Weights of a small mixture-of-experts language model, trained from scratch on English Wikipedia.
Training: a variant of Muon for the experts, 343M tokens.
Below are experts of layer 10 (counted from 0) of a mixture-of-experts language model. Rows are named router (the router's row for the expert), up (a neuron's input weights, with its number) and show model dimensions 0-191. Each number is 128 + 24 x the weight over its row's rms, rounded and kept within 0 to 255.
After each expert's rows: "mostly gets" lists some tokens that are sent to it at least half of the time; "gets" lists some tokens that make up at least twice as much of what it gets as of all text. This comes from a sample of Wikipedia text that the model never trained on. Tokens count by the router's weight.

# expert 1
router [ 98 101  90  99 103 161 130 148 112 111 141 115 131 173 101 147 116 124 125 140  95 153  86 135 137  84 109 108 104 103 118 106 137 123 137 113 131 117 129 108 167 102 154 121 138 156  94 154 150 128 125  89 107 192 158 147 181 113 117 129 131 153 113  95 148 152 126 114 125 102 143 124 138 117  90 123 174 105 139 146 129 135 120 137 122 114 152 144  98  68 137 167 175 141 100 147 131 117  85 132 156 104 135 122 107 106 135 150 119 144 110 154 141 133  73 120 152 125 134 136 135 114 134 173 121 123 128  94 109 109 102 126 151 160 147  96  96 157 141 155 133 115 100 125 118 161  94  98 156 117 122 133 137 160 107 108 185 136  75  99 137  96 109 112 159 148 114 142 144 138 139 161 126 133 123 121 102 134 113 141  92 151 152 130  88 163 119  51  97 141 121  90]
up0 [174 120 167  86 145 103 113 117 132  74 143 126 118  71 114 155 121 123 150 144 115 127 150 141 130 123 113 138 136 112 119 139 136 106 122 135 144 106 155  60 154 129 167 157 150 104 116 137 104 121 110 147 161 114 111 134 149 120 110 171 147 131 168 124 164 116  98 121 135 101  86 111 125 104 125 105  93 130  98 132 116 144  94 127 131 153 144  81 161 159 132 119 121 186 132 107 136 118 115 133 111 132 140 188 139 117 146 138 116 139 121 163 115 150 140 125 138  95 122 145 118  97 117 113 114 126 151 140 109  96 119 127 144 143 135  63  95 157 160 112 105 147 132 151 138 164 124 155 160  98 144 162 115  74 105 124 132 166 141 117 135 119 122 150  97 145 158 124 133 127 115  83  99 106 115 154 184  72 132 165  97  85 160 128 110 131  94 151 107 104 154  97]
mostly gets: "The", " the", " The"
gets: " the", " The", "The", " its", " their", "the"

# expert 148
router [114 125  97 133 103 117 102 161 117 111 146 131 119 195 129 147 129 102  77 159  99 143 112 157 132  85  69 116  82 118 143  78 145 162  73 113 120 118 119 108 149 123 156 139  96 140 120 146 137 122 116 142 103 155 121 106 172  99  86 119 153 138 129  87 156 165 134 128  91 119 117 165 132  87 116 125 142 108 153 132 139 145  91 141 105 100 152 140 113  82 133 174 121 102  99 177 139 102 113  95 173 107 145 119 107 121 135 145 131 118  82 147 114 128 101 145 123 167 128 173 137 107 131 130 135 143 128 111  99  74 105 133 133 150 156  91 121 183 109 150 150 129 108 157 102 115 141 112 137  79 100 118 146 143 121 138 132 121  90 120 140 129  91 115 131 166  85 150 159 130 127 122 111 156 114 145 106 136 124 132 131 143 147 110 128 118 140 102 156 102 132 114]
up0 [144  96 150  64 132 121 150 138 101 145 129 159 100 165 149 117 134 152 124 152  67 156 166  96 124 120 118 112 122 115 191 135 113 133 162 123 127 165  85 138 148 130 172 158 111 150  83 139 198 125 122 176 134 129 103 106 149 152 117 118 101 149 138 132 164 136 133 147 127 137 110 155 187 108 126 130 128 126 131 124 128 133 165 146 134 131 136 114 116 125 130  85 133 140 119 174 136 125 160 144 150  93 127 144 113 162 136  64 128 123 128 145 104 125 109 132 130 186 128 166 139 139 165 121 127 130 107 121  96 148  97 114 111 105 101 144 107 135 130 104 163 142 151 146 165  95 153 104 143  98 138 149  86  92 105 103 137 108 141 107 127 120  60 118 147 156 149 144 117 131 111 116 154 130 102 123 133 128 104 122 120  91 132 127  93 144 178 129 142 104 138 109]
mostly gets: " Michael", " Frank", " David", " Scott", " Francis", " Louis"
gets: "na", "ra", "a", "la", "an", "ne"

# expert 5
router [109  90  95  74 117 110 104 151  71 127 131 136 126 168 108 161 122 110 101 131 101 164  98 149 127  97 120 125 112 114 114 125 153 166 117 111 142 118 115 105 163 100 118 142 141 135 105 154 151 121 114  90  90 142 146 141 149 123 138 109 155 135 110 104 140 158 125 141 106 114 145 127 107 112 110  87 175 101 150 160 160 128 121 162 106  98 170 154  79  92 119 171 157 146 118 143 146 107  78 119 149 108 129 106 119  97 144 136 120 118 100 164 106 118  82 133 157 159 152 131 102 125 159 154 152 122 131 101 112  91  95 126 168 145 175  75  87 156 130 153 151 138  93 151 120 179 126 109 129 103 109 138 149 129 126 125 152 121  96 117 172 137 135 104 157 160 133 117 139 105 160 133 113 163 126 163 115 150 136 149  87 150 162 140 109 145 122 108 136 132 122 104]
up0 [108 144 152 127 100 107 155 159  99  88  95 153 150 123 141 135 110 130 123 109  79 159 105 138  98 100 106 132 151 118 140 150 138 146 130 145 122 134 135 147 134  99 146 131 119 146 111  88 176 108 140 112  99 141 188 137 107 149 114 118 136  97 124  97 155 160 123 128 128 152 134 138 140  57 151 114 129 111 140 131  83  94 159 100  84 112 177 110 111 104 146 129 133 138 147 101 159  56 126  82 171 127 147  95 149 189  94 100 182 158 141 147 139 120 110 122 106 100 138 167 146 129 127 132 147  94 101 152 168 145 135 125 151 145 153 133 128 158 165 122 151 137 136 115 133  90 162 129 104 161 121 137 156 137 112 109 103 125  76 100 142 105 117 121  98 131 115 116 133  93 102 113 112 128 140 111 104 115 136 137 147 151 118 142 116 166  96 147 140 106 101 137]
mostly gets: " Du", " The", " This"
gets: " the", " The", " Du", "The", " This", " this"

# expert 158
router [104  94 116 102 103 132 102 150 112  95 153 138 138 170 120 152 112  94 107 157  80 129 102 144 115 115 106 123  81 108 149  86 149 164 100 129 149 104 124 109 117 129 126 126 136 154 100 141 193 108 120 100  77 172 129  95 137 127 139 118 154 135 124 100 135 132 146 123 106  83 123 116 123 105 123 113 119  79 132 142 103 159 133 159 129  97 162 123 118 101 128 130 152 120  91 150 141 136 121 113 161 116 131 123 110 125 147 129 157 165  90 141  96  98 114 116 137 143 157 163 121 111 168 154 140 161 131  71 108 115  68 142 156 136 119 101  82 167 132 111 150 105 111 157  92 115 108  96 143 109  99 131 146 130  87 142 157 124  90 122 143 119  95 118 151 186 102 133 125 103 149 147 122 160  87 145 117 147 134  99 112 119 163 141 110 160 155  85 129 133 140 135]
up0 [206 159 111 109  70 108 116 112 104 119 170 129 148 147  98 114 108 123 114 116 124 142 159 132 133 162 110 101 104 152  89 159 125 142 125 154 159 107 179  77 142 158 112 158 150 123 105 133 105 141 134 102 117 181 136 147 157 144  73 160  77 136 146 120 129 160 114 125 130 109  82 153 107 133 103 137 154 134 119 113 152 135 122 131 151 154 111 114 111 104 138  71 145 170 122 163 143 120  97 136 114  94 117 149 108 138 138 149  89 148 176 100 126 118 107 131 171 136 115 154  99 148 125 118 143 160  86 108 120  94 111 145 174 142 140 135 182 148 163  86 139 134  99 129 138 142 119 120 122  82 125 133 120 149 119 144  92 117 139 128 124 130 117 124 119 117 139 128 118 133 127 126  92 123 137 145  97 121 114 148 163 105 172 182 134 106 112 139  98 143 113 133]
mostly gets: "ō", "ā", "iya", "ji", "ū", "ī"
gets: "u", "i", "a", "o", "ka", "hi"

# expert 82
router [106 104 130 132  80 119 106 161  99  98 138 142 113 172 100 129 134  80 105 133  84 154 139 127 145  70  99 141  97  80 111 133 160 153 127 109 124 109 137 110 137 155 143 174 124 169 141 154 167 110 118 100  89 133 162 128 126 110 119 116 131 128 131 103 127 158 137 121  93  92 128 103 151 118 106 102 104  97 175 144 142 101 129 172 109  79 121 149 130 103 147 182 148 128  83 135 148 101  58 105 133 100 129 122  98  85 114 137 128 154 134 104 116 132  99 119 142 157 163 157 164 163 121 150 117  88 127 115 130  81 113 132 159 151 137 143 111 132 136 149 151 149 120 125 144 148 123 102 142 108 119 115 142 129 126 119 164 126 122 137 122 127 125 116 163 148 103 134 164 119 171 143 156 174 112 147 105 133 108 150  98 132 180 122  96 150 108 113 134 147 103 100]
up0 [139  96 127 114  89 116 143 143  95 130 108 138 139 135  88 107 147 109 150 122 152 169 159 126 161  96 119 134 126  94 157 104 146 150 164 123 140 185 153 142 112 109 115 150 142 167 130 136 132 122 121  73 141 151 134 143 105 142 127  98 104 111 123 112  93 144 113  94 100 155 157 128 163 100 133 110  83  96 160 148  98 102 142 116  85 141 135  79 106 143 116 163 167  99 127  90  94  44 100 167 108 119 110 116 133 137  95 124 124 136 129 138  82 129 108 157 143 123 118 120 160 124 114 169  83 113 144 113 118 120 116 167 145  97 146 110 143 151 151 151 124 149 113 132 132 124 137 158 111 101 132 143 126 162 158  71 129 151 117 122 126 100 105 178 130 103  89 131 155 149 149  86 140 131 154 111 112  96 136 142 123 136 142 126 121 157  99 127  84 134 121 101]
mostly gets: " co", " Co", " g", " sub", " gr", " Gra"
gets: " co", " g", " Co", " G", " sub", " L"

# expert 2
router [ 93  92 115  92 100  88 114 137  85  92 150 131 150 140 112 158 101  84  83 129 113 141  90 157 173 104 104 138 143 129 147  88 131 147 111  94 119 132 123  89 143 143 128 143 133 145 118 152 156 124 103 117 112 131 120 116 119  96  99  99 155 158 147  94 134 150 154 158 117 139 125 120 137 117  79 103 139 117 188 163 163 158 116 156 124  95  97 143 103 112 171 153 159 122 134 111 151 108 138  99 148  88 156 140  80  89 114 164 150 130  81 112 148 111 145 108 126 159 138 115 133 117 148 144 144 158 132 122  93  77 105 130 143 120 133 116 111 121  88 128 146 144 113 133 134 153  70 105 129 122 100 133 139 128  94 132 192 110 122 115 131 133 113 116 139 136 135 140 163  71 133 126 139 126 104 170 113 141 144 120  84 133 143 101 120 139 152 101 171 137 123 100]
up0 [138  94 190 121 125 119 121 141 120 151 176 145 126 120 119 115 117 127 137  76  91 101 128  96 147 102 123 123 115 152  95 125 116  98 100  95  98 137  95  78 107 122 161 135 106 111 116 126 143 127 137 117 137 110 106 143  98 135 139 123 138 141 111  91 108 149 151 151 130 110 129 124 161 158 141  83 106  98 143 136 151 142 115 141 121  92 146 135 122 137 149 151 122 168 110 148 163  82 140  93 165 100 162 146  93 155 122  98  91  99 150 123 159 112 117  86 166 148 146 130  82  89 105 113 100 151 110 131 102  86 110 153 139 146 110 120 169 146  82 162 125 143 154  99 119 124 106 103 109 103  81 136 139 108 111 128 104 120 126 129 132 107 145 104 162 137 131 125 164 140 137  98 113  98 107 119 149 187 155 152 150  76 135 155 115  87 136 168 155  96 112 134]
mostly gets: " person", " tradition", " Office", " operation", " level", " period"
gets: "age", "ment", "ance", "fin", " office", "ence"

# expert 7
router [110 119 115 112  67 117 122 131 111 103 167 142 158 170  96 166 107  98 116 153  86 161 122 139 134  96 123 138 113 101 134 115 157 185 121 108 136 149 123 140 114 114 144 133 162 147 103 145 134  96 105 122  82 142 166 118 162 119  86 129 154 157 130  76 146 154 125 108 147 101 136 120 129  81 103 111 149 114 144 188 125 146  96 128 103  98 179 127 121 113 102 145 139 145  67 163 124 109 130 127 147  92 140 128 128  79 145 134 133 157  76 131  88  84  99 129 125 141 154 156 122 114 190 139 117 148  76 114 119 116 126 148 152 138 159 110 132 163 130 148 146 110 123 130 116 127 120  78 140 125  88 139 107 143 116 122 153 107  98 134 122 116  90  86 131 148 138 158 129 100 138 152 118 148 112 133 120 145 132 108 110 142 140  89 122 126 159  97 106 137 121 114]
up0 [119 164 116 132  62 113 159 134 119 121 138 137  69 158 123 158 127 132 135 115 109 134 147 165 105 139 131 138 110 100 127 109 136 112 119 109 140 108 132 102 101  94 131  91 182 159 138 120 158  85 106 122 142 153 165 123 107 153 106 136 140 112 103 138 160 177 108 119 141  91 123  88 140 149 115  99 192 125 125  93 156 111 144 120 137 107 116 161 132 124 103 177 132 167 132 101 101 113 117 117  91  86 125 112 121 140  97 121  85 171  72 141 118  95  99 114 135 171 140 147 151 102 158 139 139 140  98 142 130 166 133 116 145  83 148 137 123 131  95 147 133 107 113 159 124  88 126 125 145 146 136 125 102 157 143 119 118 153  97 141 142 137 131 108 141  86 104 152  89 126  88 164 102 150 125  93 157 151 127 100  95 138 114 139 123 108 111 148  76 129 105 132]
mostly gets: "ć", "ș", "ş"
gets: "o", "z", "a", "on", "an", "e"

# expert 97
router [110  82 101 121 113 121 133 124 100 111 165 122 125 188 108 145  77  86 103 154 110 143 127 155 136 110 119  90  77  99 140  94 144 176 116 117 133 139 137 127 112 135 164 119  95 128 110 136 133 116  99  87 111 140 134 125 142 120  92 124 152 127 116 108 132 158 148 106  95  83 151 153 144  99  94 120 166  98 115 173 149 134 112 147 115 129 164 126 123  82 126 166 124 136  81 182 125 132 103 115 163  91 111 118 110 101 140 131 136 154  76 122 100  87 102 130 134 159 166 166 108 128 147 149 144 137 100 110  92  90 125 119 146 159 166 106 123 154 120 132 158 115  98 151 102 130 100  80 131 112 109 121 132 154 116 104 141 125  79 119 128 120 112 131 145 141 124 192 127  89 139 132 135 155 111 151 119 144 112 111 128 135 170  99 132 149 139  96 126 132  96 110]
up0 [ 91 121  86 119 108 116 118 113  92  77 110 127 128 157 142 111 137 129 105 156 113 121 148 140 113 128 134 124 166  74 161 118 109 113 120 129 133 126 111 144 123 129  92 132 123 134 128 175 147 158 141 116 150  66 161 145 135 130  94 115 141 148 128 107 104 141 155 132  60 156 118 163 123 160 126 143 125 125 107 114 136  99 130 152 164 138 124 107 137 142 105 167 118 136 108 154  75 119 110 170  91 148 196 119 118  88 152 108 165 111 114 111 136  86 105  88 124 141 120 127 115 100 143 170 133 131 131 122 110 116 131 108 114 137 134 123 114 115 166  76 121 110 169 128 149 124  97  94 140 140 160 119 104 109 142 125 118 116 121 124 110 139 129 150 178 107 132 126 134 136 147 138 146 120 109 163 135 133 141 116 170 171 185 126  69  90  87 159 113 155  82 137]
mostly gets: "ford", " Smith", " Washington", " Florida", "ville", "ley"
gets: "son", "ton", "ley", "y", "e", "er"

# expert 141
router [ 78  74 125  96 108 132 125 117 103  93 176 138 126 136 118 183 116 113  68 152 111 135  98 136 170 117 113 111 110  91 127  88 164 182 120 142 111 138 157  87 170 131 116 131 112 163 118 160 145  66  76 124  98 188 158 134 133 115 127 140 172 142 128 115 132 143 139 137  83 111 149 158 149 102 100 120 163 111 138 154 148 141  86 150 118 116 134 128 124 121 114 172 142 113 110 140 138 115  89  95 160 112 154 128 111  78 130 151 143 122  91 113 116 122 105 104 151 168 128 123 134  82 144 139 137 128 122 101 104 125 105 125 141 147 122 116 125 128 112 147 144 136 135 147 103 155 120 123 117 122  92 149 134 159 116 131 153 131 111 143 135 114 119 102 139 128 156 142 185 113 146 169 139 163 121 157 111 175 134 112 113 145 159 124 125 179 150 108 118 132 127 133]
up0 [139 143 160 127 143 123 163 113 145  89 148 139 102 138 112 140 128 117 118 148 142  84  89 168 174 122 162 115  94 133 112 115 121 177 147 117  89 163 139 110 168 141 122 128 121 145 113 131 154 126 149 149 110 117 101 155 103 104 156 138 121 122 183 128 160 151 118  99 123 147 119  82 122 169 119 101 177 128 140 133 113 118 160 112 152  95  97 154  89 146 122 135 133 132 101 142 120 135 118 133 123  73 165  57 147 144  33 140 132 120 131  96  97 103 122  96 119 120 150 133 121 127 115 121 151 153 148 138 140 123 132 103 172 154 151 119 142 108 134  78 155 136 142 133 122 146  89 147 109 143 139 100 153 107 104 120 109 118 130 125 134  90 161 108 155 116 115 114 118 150 167 127 139 143  99 127 165 112 105 116 106 173 152 147 115  90 162 133 129 112 165 141]
mostly gets: " people", " services", "ities", " children", "ations", " women"
gets: "s", "es", "ers", "ies", "ations", "ities"

# expert 138
router [ 84  90 113  93  91 125 140 107  77 111 184 151 136 165  84 142 107 107  78 124  97 137 107 134 138 123 136 130 111 105 147  76 134 126 117 117 110 129 154  90 156 135 144 128 137 155 108 166 106 101 107  90  48 185 141 126 114 113 107 111 166 143 145 120 145 146 153 123 114 154 116 117 150 116  79 128 151 114 160 157 127 119 121 138 122 115 129 133 102  89 141 152 125 124 124 122 143  99 108  94 162  72 148 156 111  91 103 158 129 122  85 121 122  98  80 117 167 166 168 147 143  97 140 152 136 119 116 132 110 109 113 165 133 163 116 100 111 148 112 145 156 111 130 131 102 156 116 138 102 122 100 137 117 142  63 140 146 123 134 136 158 137 161 131 146 118 110 144 137 124 130 145 111 140  96 110  90 141 112 110 113 135 149 105 111 138 153  90 126 108 109 124]
up0 [151  82 131  65 113 156 102 127 130 114 133 117 124  92 168 173 150 129 131 120 154 133 142 173 175 118  82 143 112 110 132 110  81  99 119 124 138 116 138 125 108 121 154 145 133 104 101 152  78 123 149 159  93 172 141 142 110 133 115 143 109 120  68 117 130 140 128 106  95 137 129 148 175 110 159 159 116 121 113 160 129  76 118 129 146 128  98 135 119 126 104 136  92 126 117 129 131 117 133 117 139 105 132  94 156 193  88 131 111 145 120 110 128 113 117 121 104 115 104 143 147 116 111 168 127 115  89 171  90 153 100 126 105 126 109 109 123 140 160 141 105 128 175 138 121 119  64  93 104 168 134  81 118 133 151 127 143 134 140 126 150 151 141 116 111 156 149 166 148 153 120 134 124 178 107  85 140 124  87 137  95 114 118 126 119 105 121 102  94 105 109 155]
mostly gets: " role", " award", " project", " debut", " song", " match"
gets: "s", " film", " work", " role", "ment", " record"

# expert 156
router [ 98 111  86 126 111 133 120 168 116 121 169 107 157 206 102 157 114 109 120 138 110 161  88 121 133 102  89 133 116 127  85 103 143 125 138 142 123 127 104 108 155 114 143 122 169 167 104 136 137 116 129  96  84 186 156 130 144 136 155 139 135 132 115  97 127 152 130 117 139 125 140 114 137  91 130  68 163 111 115 147 146 145 111 139 138  98 144 143 107 110 142 133 167 116  96 162 126 132  99 121 157 116 133 142  84 111 159 143 124 155 106 146 116 134 135 117 138 141 150 144 132 132 133 165 149 109 135  78 132  80  83 119 130 111 164 132  88 151 124 166 150 140 107 150 123 160  83  98 146 116  99 120 161 161 122 120 189 111  94 104 134 126 108  92 152 124 115 161 166 123 134 154 129 156 114 134 101 141 137 132  89 155 150 144 113 158 119  76 108 152 111 101]
up0 [131 100 141 115 122 167 124  92 119  86 136 120 144 124 129 123 115 165 130 121 116  97 106  65 114 146 113 112  96 142 103 139 156 146 106 147 115 133 116  94 158 155 122 124 172 147 154 142 160 143 121 161 126 125 124 123  88 157 158 164 140  91 144  92  96 142 126 135 150 148 163 120 112 132 116 118 129 124 125 107 153 129 100 133 112 114 145 109 108  97 156 156 128 103 113 120 132 131 163  97 113  75 148 132 141 107 127 114 125  87 149 152 135 133 104 134  95 141 143 109 185 108 159 170  95 123 152 124 135 172 129 138 144 119 159 134 138 148 167  93 112 126 104 168 109 161 102 122 125 160 122 154 142 153 131  75 126 130 130  78  93 126  77 116 113 135 123 109  81 175 110  90 129 148 122 118 121 162 188 113 142  78 143 123 107 120  76 143 102 108 169 103]
mostly gets: "The", " the", " The"
gets: " the", " The", "The", " of", " its", " List"

# expert 113
router [110 111 124 121 102 155  98 192 111 111 148 127 135 142 105 143  83 112  69 148  89 161 119 184 159 104 124 137 117 128 121 104 153 172 121 124 120 134 125  66 157 141 132 111 140 162 133 164 158  91 126 110  92 147 132 113 140 108 116 105 161 152 145 127 116 168 158 142 115 116 113 144 120  91  83 104 124 118 158 132 144 139 106 123 118  95 170 132 109 126 152 168 163 118 113 136 115 132 136  88 166 111 153 132 129 114 143 164 118 143  96 133 100 139 120 146 141 122 109 137 118  89 145 159 136 149 134 101 132  96  63 146 150 176 131  81 130 116 124 114 163 122  77 122 114 135 153 105 145 121 133 110 148 145  98 115 159 137 108 128 175 169 133 136 137 127 126 139 162 122 145 156 114 188 129 161 105 145 117 124 107 126 164 108 104 141 116  91 169 138 126 129]
up0 [119  99 127 105 143 141 108 158  93 128 104  85 126 120 127  93 127 130 101 121 147  75 120 151 158  94 182 164 150 108 143  93  92 159 141 121 109  92 133  78 120 114  83 124 133 157 128 125 108 143 128 165  95 136 114 103 148  93 123 114 153 156 121 165  79 141 127 157  86 124 122 128 119  98 134 166 168 127 132 130 138  89 142 143 109 141 114 105 139  96 134 117 158  97 103 139 108  99 200 121 117 117 131 112 133  75 150 146 106 114 133 133 115 111 162 133 146 107 118 144  87 112 124 132 109 123 147  83 148 116  88 144 140 111 134  68 111 136 142 134 153 152 117 142 132 137 134 125 148 167 123 137 135 138 141 112 136 204 132 123 171 142 111 153 125 147 163 119 124 139 148 128  57 154 119 122 121 149 104 101 131 130 145 136 127 171 128 109  83 112 103 132]
mostly gets: " se", " Se", "ni", "oc"
gets: " se", " Se", "ni", "s", "oc", "se"

# expert 122
router [104  67 100 126  75 170 105 126  86  95 180 134 143 136 132 145  86  85  68 139 116 157 145 158 128 104 118 103  80 116 150 110 163 131 126 130 121 134 153 139 127 129 113 112 113 119 150 162 151 124 138 131  94 121 176 139 125 110 124 115 163 141 111  96 137 154 136 126 112 130 126 155 130 126  96 123 148 115 172 156 174 158 125 147  90  67 111 160 104 108 157 156 134 130 135 146 138 126 103 105 147  97 151 116 110 131 128 164 124 139 127 126  74 108  88 137 101 177 138 114 109 125 172 157 132  99 126 122  91 117 106 129 153 151 140 127  86 157 110 126 155 121 111 152 127 175 125 113 153 106  85 165 140 146 104 109 163 137 130 126 164 138 111 111 143 154 102 129 126 146 151 171 117  89 119 138  76 166 128 137 105 129 124 115 110 129 145 112 137 138 122 108]
up0 [138 118  80 130 133 171 121 117 120  91 190 133 130 147 125 138 141 135 128 110  99 123 136 122  66 124 142 144 116 106 122 106 165 164 172 123  83 129 144 150 112 143 148 143 108 100 111  98 161 125 132  97 149  75 132 133 121 126 138  96 162 145 139 143 108 117  88 109 126 139 125 122 109 135 136 154 165 102 150 180 125 146 126 150 139  93 101 153 144 123 144 107  83 117 128  91 146 120 130 166  88 123 119 106 136 103 100 101 115 156 106 122 109 118 106 123 123 129 143 163 127 147 157 161 137 164 137 129 111 130 131 101 144  75  92 125 112  85 131 117  69 134 134 198  86 129 106 151 136 109 150 137 100 141 122 144 138 111 147  82 163 150 136 112 157 128 130 151 127 159 148 147 121 110  96 114  77 179 116 153 119 118 130 130 105 132 130 145 150  73 100 164]
mostly gets: " Born", " Location", "History", " information", " Country", "Personal"
gets: "-", "ed", "ation", " Location", " information", " Born"

# expert 61
router [ 80  93 125 142  72 100 118 173  97  78 122 145 145 154 122 163  95 142  99 146 127 162 124 138 152 138 117 146  95 126 104  95 159 174  95 160 129 132 149  86 147 118 152 132 131 124 127 137 145  88 113  87  82 135 110 130 119 114 116 101 147 152 102  94 153 153 146  96  70 143 121 121 116 121 106 118 162  99 143 146 117 126 107 132  83  64 144 136 135 128 172 192 131 108 125 122 122 108 117  94 163  78 145 116 154 144 128 158 133 142  89 133  99 134 111 113 107 111 155 165 109 129 153 147 161 130 152 125  96  83 128 160 127 140 132 105 133 151 116 184 168 123 116 127 115 120 142 110 142  87 119 115 130 142  93 116 118 112 112 117 134 125 145 122 135 136 101 152 158 135 150 139 116 180 117 126 130 154 145 146 100 166 168 108 130 126 106 110 143 118 142 135]
up0 [140 134 156 140  80 100 175 136  88 113 141 169 151 134 123 105 125 147 142 126 165 147 115  90 175 108 149 114 129 136 168 129 133 170 137 165 111 110 120 121 102 130 106 147  98 126 117  94 105 125  68 142 145 128 111 107 149 146 117 128 135 127 112 132 141  77 145 150 121 101 116 179 118 128 149  90 126 111 150 109 118 137 130 181 116  98 117 129 109 145 148 156 128 137 187 136 100 168 111 106 151 126 137 171 110 189 138 120 105 109 144 131 135  86 105 132 116 100 197 130 135 163 139 106 113 154 116 113 143 111 144 123 162 110 157 170 170 138 116 156 147 124 120  92 111 127 145 135 116 126 163 145  98 179  88 128 153  95  71 132 160 128 118 128 154 113 149 131 140  76 132 113 140 111 115 127 110 119 158 123 116 161 126 147 130 133 109 128 128  74 120 115]
mostly gets: " ex", " ca", " dis", " Ex", " un", " Ca"
gets: " ex", "c", " ca", " dis", " un", "p"

# expert 85
router [118 110  96  87  84 121 102 165  72  91 126 140 115 160 117 182 122  84 107 157  87 198 123 150 124 100 115 138 116 111 106 120 143 156 121 142  99 125 159 130 122 141 125 133  98 138 123 134 145 110 137  95 120 141 145 142 108 107 125 102 156 162 133  86 154 173 118 149 135 162 112 123 103 145  78 107 129 103 128 123 129 142  95 175 100  69 137 135 137  87 132 155 144 143 113 126 114 144 113 102 166 145  94  83 140 128 112 131 110 139  85 146 130 101 112 170 159 184 146 174 129 123 124 191 129 128 125 115 127 118 105 114 155 117 129  95 116 140 115 168 164 152  99 124 118 151 113 112  99 120 117 139 100 135 127 161 141 121 119 141 155 159 156  90 149 140 140 154 155 110 135 137 110 150 123 126 124 149 138 130 106 137 180 104 138 169 108 112 149 125 118 139]
up0 [ 88 126 123 126 138 135 126 107 118 148 117 136 158 145  58 126  73  94 163 148 128 135 151 105 101 133 114 130 116 148 147 191 129 138 160 151 130 144 110 133  86 102 119 108 119 144 144 116 132 136 140  88  91 165  91 144 154 105 131 160 139 175 129 117 156 127 132 149 115 143 107 113 126 145 134 136 137 135 109  81 113 123  99 140  95 136 171 163 110  98 162 109 102 114 130 160 155 130 186 121 137 161 133 152  72 118 166 145 124  92 124 111 140 120 131 157 101 182 165 195 119 134 138 153 115 106 133 109 175 125 143 152 102 182 132 145 115 154 123 148 166 150  93 111 144 123 134 153 158 142 121 120 121 123 123 168 152 147 130 124 144 162 121 139 138 146  88 125 150  97  73  86 144 137 147 112 131 138 119 101 141 152 118 102 135 109 135 138 120 151 156 128]
mostly gets: " cl", " con", " bi", "con", " tri"
gets: " con", " cl", " in", "as", "ce", " bi"

# expert 65
router [110 130 108 121 104 140 123 134  80  90 131 151 155 167 103 164  99 130 104  94 128 155 118 123 122 106 110 118 128  99 146 101 127 154 136 134 129 107 144  72 141 140 118 125 134 161 105 165 138  91 101  82  88 119 120 145 116 145 120 115 142 126 122  77 171 158 167 131 102 103 149 117 117 107  70 114 131 112 168 162 173 114 137 138 138 101 168 134 115 129 148 144 123 158 111 141  98 121 102 115 181 119 157 159 109  83  95 147 117 131  94 148 108 107 159 132 142 120 150 140 141 143 165 147 154 144  95  90 135 138  94 149 166 146 141 106 117 179  96 144 136 126 124 137  96 122 147 106 129 122  94 102 154 142  99 119 174 142  83  82 129 131 115 127 118 145 118 160 120 112 161 153 100 167  87 109 107 150 128 148 104 132 158 141 108 136 158  88 148 115 148 139]
up0 [116 135  95  86 143 175 157 151 122 131 113 126 146 128 106 115 124  95 156 104 144  91 137 156 149 111 114 153 102 163 140 117 145 150 146 128  82  73 134 118 109 117  97 153 155 124  61 157  95  98 118 145 125 136 165 167 122 113  96 149 132 106 125 105 129 143 132 140  72 147 111  88  73 151 178 138 140 106 108 146 129 139 146  70 111 143 180 139 126 158 129 140 105 138  77 111 108 130  90 144 163 152 124 112 126  87 108 136 124 133 116 106 117  99 122 143 125 130 116 167 123 101 140 120 131 147 146 143 143 126 121 127 110 137 105  98 144 122 160 167 141 119 186  88 129 119 119 129 149 140 139 135 114 150 114  78 148 152 145 108 124 104 152 106 124 139 119 138  99 140 161 142 127 150  97 113 159  76  77  93 111 105 145 128 102 152 170 121 132 106 143 131]
mostly gets: " continu", "duc", " creat", "gre"
gets: "duc", "e", "as", "er", "ti", "il"